From a checkpoint of a small mixture-of-experts model trained on Wikipedia: vocabulary 8192, 32 GeGLU neurons an expert.
Below are experts of layer 10 (counted from 0) of a mixture-of-experts language model. Rows are named router (the router's row for the expert), gate (a neuron's input weights, with its number), up (a neuron's input weights, with its number), down (a neuron's output weights, with its number) and show model dimensions 128-191. Each number is 200 + 40 x the weight over its row's rms, rounded and kept within 0 to 999.
Before each expert's rows: a language model's description of what the expert responds to; "mostly gets" lists some tokens that are sent to it at least half of the time. This comes from a sample of Wikipedia text that the model never trained on.

# expert 12
What it handles: Initial consonant word pieces
mostly gets: " ch", " ne", " sl", " j", " sh", " Pal"
router,252,157,167,218,182,208,245,234,218,135,246,201,203,248,177,193,240,255,161,280,206,182,230,216,228,173,206,203,202,253,160,168,257,172,148,208,163,242,139,151,212,228,174,252,210,233,143,237,158,194,168,285,185,209,237,206,188,194,134,162,225,279,174,235
gate0,233,218,186,207,157,278,271,204,211,188,182,174,194,203,239,242,179,158,202,219,236,156,242,206,159,186,241,257,223,265,238,279,282,200,129,222,192,212,199,186,227,232,227,193,193,291,229,126,161,198,267,154,116,188,168,167,251,194,170,227,206,211,184,163
up0,190,244,118,282,190,194,138,141,261,246,236,234,237,191,169,254,291,231,222,146,206,212,202,235,160,264,188,207,121,117,197,168,171,236,284,202,241,193,186,202,166,195,244,151,228,236,216,234,257,214,180,209,250,168,145,209,172,162,190,128,228,189,286,122
down0,192,233,199,201,220,247,166,254,174,191,169,190,228,171,231,159,138,164,247,259,147,163,309,241,159,230,190,211,139,189,233,151,208,206,246,173,160,141,222,117,220,248,197,244,212,267,194,128,134,191,227,244,131,215,129,239,200,326,246,236,194,156,163,172

# expert 18
What it handles: Romance-name pieces and ci
mostly gets: "ci", " business", " Paris", " Angeles", "x", " Business"
router,261,147,235,192,154,224,114,231,188,168,240,232,213,253,161,220,176,270,186,247,207,162,151,278,266,145,193,251,235,228,134,145,168,152,118,204,209,190,222,194,242,217,202,256,224,233,178,220,139,251,123,201,295,279,174,140,186,156,193,168,253,236,143,221
gate0,153,172,178,238,206,107,98,240,198,222,216,208,162,166,225,226,279,294,196,235,219,150,247,297,219,258,254,204,256,216,111,211,171,176,201,255,203,178,195,89,135,132,207,209,264,205,147,197,189,226,231,249,224,247,186,129,204,203,194,264,204,194,135,116
up0,251,220,224,131,241,203,256,239,153,270,195,141,220,170,267,167,213,136,234,217,206,193,183,150,204,192,231,232,176,164,226,218,182,251,119,184,190,195,227,300,278,254,167,210,235,152,114,187,215,206,177,168,217,157,223,184,200,184,185,170,226,102,169,210
down0,147,198,243,176,217,207,196,166,200,197,220,168,196,243,193,233,204,205,199,118,245,247,230,167,247,85,220,229,179,191,187,96,201,188,277,132,189,142,223,280,233,212,189,217,177,213,189,165,225,287,216,201,206,289,191,255,235,211,196,107,191,200,248,206

# expert 21
What it handles: Naming and role verbs
mostly gets: " called", " became", " named", " took", " considered", " appointed"
router,191,166,174,209,216,164,172,257,179,128,259,200,186,210,227,245,226,213,175,263,263,152,153,331,196,202,210,253,189,186,204,111,192,165,247,197,234,224,218,175,195,189,172,252,223,233,170,196,245,248,163,291,214,203,266,160,123,199,245,166,226,185,133,217
gate0,232,168,213,177,272,208,250,202,216,260,204,289,170,191,187,181,208,214,233,204,244,149,207,253,161,182,151,259,170,109,109,159,124,176,231,178,237,240,223,238,196,160,134,155,235,230,209,200,157,192,201,212,191,242,153,165,173,200,193,178,274,244,243,243
up0,148,201,144,236,114,180,189,164,188,218,193,161,199,169,235,200,232,183,175,230,133,276,174,144,217,215,230,170,208,196,270,216,243,207,157,210,171,240,200,157,254,204,237,227,174,161,150,186,219,168,131,241,252,175,256,230,269,184,232,163,125,196,170,118
down0,242,105,206,186,202,154,193,184,249,282,120,201,181,169,207,119,180,231,245,248,199,210,236,187,183,181,203,240,182,158,197,230,177,281,234,176,160,245,226,211,212,176,142,247,153,163,168,210,274,218,217,212,264,158,217,229,187,241,165,236,232,141,213,240

# expert 9
What it handles: Technical word-initial pieces
mostly gets: " Sp", " Ph", " ox", " Mol", " cy", " hyp"
router,243,120,156,194,202,174,229,233,145,142,280,184,217,226,210,177,168,248,253,231,189,130,278,242,203,204,187,197,208,271,164,147,207,179,161,188,184,189,163,184,242,166,199,257,251,140,204,203,164,204,208,190,189,245,302,233,202,214,174,212,261,241,146,212
gate0,215,201,144,156,117,226,200,204,241,261,249,195,134,204,217,173,253,270,276,220,176,222,181,298,189,229,176,136,187,177,186,167,158,162,159,220,253,180,198,246,262,258,210,186,203,235,187,145,145,211,174,173,243,203,186,216,197,180,149,155,199,175,170,254
up0,175,214,243,234,221,188,238,169,127,210,252,186,320,255,181,203,94,221,138,289,228,184,190,213,225,145,178,253,195,205,185,287,214,153,147,91,226,169,157,226,193,210,184,164,194,216,175,197,228,226,222,116,176,215,155,110,87,171,242,157,141,142,193,195
down0,206,205,258,215,178,187,256,235,168,205,276,129,204,294,248,192,145,254,170,195,206,168,210,229,104,186,203,180,180,232,172,154,215,162,176,204,211,149,168,232,147,138,284,199,207,194,228,151,192,222,269,198,212,202,198,167,142,183,217,192,249,206,226,101

# expert 1
What it handles: Plural noun endings
mostly gets: " games", " children", "ors", " members", "ions", "rs"
router,265,149,172,200,170,230,179,199,209,221,187,201,186,258,245,219,247,209,211,160,186,102,181,170,219,172,170,241,160,305,130,159,211,249,185,211,273,212,218,150,239,197,217,240,266,173,213,216,293,247,161,226,202,266,262,167,181,159,184,160,177,267,168,215
gate0,214,298,138,131,218,169,198,321,199,230,214,165,137,206,208,165,211,206,179,178,176,226,245,220,170,214,205,203,241,230,250,258,128,222,197,188,157,170,186,111,208,194,240,161,258,218,193,134,195,165,231,223,243,266,152,184,178,193,202,190,183,235,183,189
up0,196,246,110,253,177,165,174,273,249,134,246,183,124,209,228,235,198,146,141,203,247,142,161,252,151,185,190,228,178,149,198,193,141,197,170,215,227,197,181,154,171,228,212,191,281,233,148,200,202,191,231,220,233,256,199,248,176,180,247,145,168,200,179,217
down0,174,169,316,143,190,215,125,194,140,150,250,155,252,170,213,281,238,165,154,205,209,179,168,181,229,153,234,254,186,231,162,190,148,140,206,172,222,172,215,200,210,228,221,239,146,202,248,193,263,134,221,273,191,192,189,146,169,203,169,184,173,293,186,216

# expert 52
What it handles: Main verbs after subjects
mostly gets: " was", " is", " had", " were", " been", " has"
router,216,102,199,201,156,189,161,172,145,159,183,204,218,198,209,268,205,190,214,255,242,93,207,281,182,154,143,199,200,251,155,124,220,160,254,244,283,189,197,181,243,260,178,298,194,178,138,198,203,220,154,167,226,231,252,170,184,123,230,135,193,159,150,228
gate0,300,196,191,147,131,220,267,131,217,221,191,175,221,279,228,209,168,211,151,217,137,217,194,245,158,154,257,218,197,215,218,165,216,236,223,193,221,229,211,177,240,251,210,149,246,262,179,168,148,220,245,213,243,246,189,218,160,143,138,179,211,222,166,171
up0,246,222,222,172,163,274,239,155,178,251,211,208,181,295,198,209,238,178,193,186,160,241,226,211,125,150,204,233,224,252,176,176,159,209,286,232,224,268,235,198,248,208,194,155,183,225,255,217,157,216,236,250,296,282,179,140,182,143,210,199,150,209,204,196
down0,199,142,253,231,176,179,213,226,124,288,162,198,216,312,231,159,227,154,213,180,258,159,162,222,208,187,208,243,175,184,135,224,182,198,215,193,210,164,210,118,249,204,225,129,209,179,203,163,249,249,219,176,213,200,274,220,141,171,153,231,164,200,258,157

# expert 55
What it handles: Heading marks and genres
mostly gets: " my", " th", " ph", " hor", " po", " mor"
router,263,162,152,222,128,172,255,163,156,102,250,287,174,267,161,190,217,244,155,217,216,137,146,197,234,207,213,187,243,230,178,212,245,148,234,216,201,256,155,190,247,157,245,276,193,203,197,199,167,197,154,185,193,199,226,189,162,213,171,166,223,183,219,217
gate0,262,239,202,152,210,174,205,102,235,151,205,137,212,129,151,202,167,182,197,192,213,189,167,219,195,222,243,188,192,262,177,263,210,192,214,119,265,181,251,182,201,151,240,176,204,206,279,190,202,265,128,200,213,170,129,210,191,250,217,198,184,156,198,185
up0,243,179,181,187,266,189,254,151,207,189,191,188,204,203,207,137,161,172,208,213,188,243,209,272,200,266,196,215,216,221,215,235,213,160,169,221,228,282,228,220,164,200,223,112,153,233,225,204,209,208,127,206,174,216,175,203,287,246,160,206,202,158,167,256
down0,212,181,194,189,169,210,169,275,222,161,161,158,235,189,204,186,228,171,186,213,112,175,234,232,174,103,233,175,223,183,184,181,201,189,200,243,163,185,227,253,171,231,195,208,201,122,164,253,167,208,80,216,208,158,261,174,215,181,239,172,210,256,252,161

# expert 49
What it handles: Inner syllable pieces
mostly gets: " Candidate", "ibi", " emer", "rove", "emi", "ua"
router,233,92,174,206,133,203,165,172,243,222,207,270,221,205,248,198,174,147,144,197,292,136,211,189,209,60,196,145,246,215,156,137,207,153,199,263,164,192,174,243,229,170,217,288,259,171,196,226,219,261,160,204,168,244,213,180,210,165,227,206,223,311,167,256
gate0,245,106,230,90,228,307,206,179,234,171,224,255,206,152,139,209,239,211,88,204,242,187,172,215,186,181,139,153,232,214,183,222,252,206,194,229,150,206,167,171,235,182,236,306,199,240,170,213,220,182,139,151,202,211,265,133,208,165,203,221,245,168,186,205
up0,185,258,205,269,155,165,194,191,196,260,237,274,200,191,293,225,266,171,199,207,203,159,212,226,227,184,180,237,203,159,154,247,179,225,171,211,172,188,143,221,131,238,272,143,208,144,210,258,176,219,179,236,148,195,228,203,188,211,182,246,226,178,281,230
down0,184,218,259,275,115,240,147,231,109,182,198,213,203,152,252,173,179,249,165,180,248,248,244,158,163,182,186,197,194,233,217,226,211,128,203,173,191,205,234,136,219,155,163,247,156,206,160,264,227,198,226,203,222,186,166,216,114,234,195,130,210,179,206,96

# expert 7
What it handles: Surname final pieces
mostly gets: "ić", "sson", "berg", "ć", "ller", "sky"
router,187,89,240,209,186,140,208,188,185,153,216,285,144,203,237,265,209,180,184,224,196,180,174,206,309,203,185,279,263,215,178,123,200,185,193,192,205,200,154,155,223,161,200,297,244,231,199,251,222,256,135,229,207,249,208,166,165,242,236,212,172,177,164,264
gate0,196,175,210,244,223,196,212,190,218,196,246,177,157,238,261,196,191,245,182,170,194,211,138,147,173,227,191,244,201,122,200,168,153,188,179,201,127,223,258,216,198,217,165,285,164,208,179,240,162,226,223,241,214,233,136,86,164,258,134,205,216,196,127,168
up0,271,129,176,217,180,278,272,170,212,180,191,216,225,147,190,214,217,184,262,142,177,158,149,213,240,241,198,208,74,194,205,141,199,278,193,201,203,195,228,151,175,184,143,202,230,237,244,237,190,181,212,140,139,267,205,191,189,160,235,159,201,204,183,233
down0,135,197,225,186,201,149,183,167,143,205,233,239,173,258,183,215,218,177,186,238,237,225,193,136,251,225,122,265,178,158,112,188,178,150,216,214,185,180,221,228,187,201,153,265,291,181,144,313,193,227,183,164,211,161,262,256,185,209,152,191,185,180,178,230

# expert 54
What it handles: Main verbs and prepositions
mostly gets: " took", " include", " won", " gave", " wrote", " includes"
router,206,120,142,202,174,186,202,205,160,172,221,224,175,222,228,281,198,194,217,249,250,105,191,299,207,133,141,256,157,207,177,179,211,165,233,268,264,230,161,160,240,225,174,254,300,274,196,190,210,208,193,248,218,231,205,235,138,174,147,163,197,228,162,271
gate0,263,220,202,218,214,135,256,157,119,302,300,170,167,124,170,242,212,261,180,187,205,206,209,143,147,143,200,259,267,255,222,242,217,182,202,166,283,209,251,310,187,166,212,211,252,211,213,216,206,183,206,153,242,221,145,219,163,251,214,184,215,263,194,182
up0,179,179,188,209,196,253,116,212,211,124,172,177,202,280,219,152,224,150,267,276,224,242,229,210,235,242,238,123,175,161,207,113,203,202,175,242,108,208,150,186,174,234,176,153,116,183,206,172,197,208,230,260,152,152,190,178,274,180,168,191,158,166,204,207
down0,247,108,130,191,216,218,176,229,195,169,185,264,170,251,250,183,169,247,209,211,175,241,230,272,225,224,181,196,218,144,152,165,260,198,187,208,111,157,214,222,207,189,182,208,187,235,223,200,195,203,161,164,193,199,256,210,159,203,137,187,165,236,207,206

# expert 48
What it handles: Syllable pieces in long words
mostly gets: " di", " Ne", " Di", " Cha", " Se", " fa"
router,171,180,220,148,170,169,213,206,200,182,180,273,205,261,210,205,181,214,142,255,196,124,233,166,225,163,138,189,193,247,161,141,204,214,211,266,149,195,188,147,239,193,177,233,250,156,164,193,207,197,217,224,197,223,239,185,152,216,131,102,262,217,176,233
gate0,264,138,253,146,136,190,200,225,243,199,195,236,210,225,208,249,236,169,155,215,146,166,154,170,142,235,177,159,198,191,121,168,294,225,205,138,250,181,182,205,147,218,112,196,212,171,210,131,183,238,233,143,192,208,165,146,139,212,178,125,201,267,208,170
up0,182,88,198,209,198,213,212,238,197,175,277,221,185,199,212,227,142,155,156,167,131,157,160,173,187,210,178,207,190,293,167,172,201,184,210,230,209,177,227,224,165,202,264,159,143,183,222,208,152,160,189,254,159,155,245,206,94,133,205,198,249,147,243,150
down0,239,72,199,262,171,193,145,131,196,134,221,188,250,278,231,169,252,171,151,175,182,179,189,226,245,225,194,185,167,191,239,225,202,265,191,196,181,179,176,243,180,211,222,125,194,170,279,263,225,157,176,172,258,275,251,119,186,194,169,184,158,212,140,155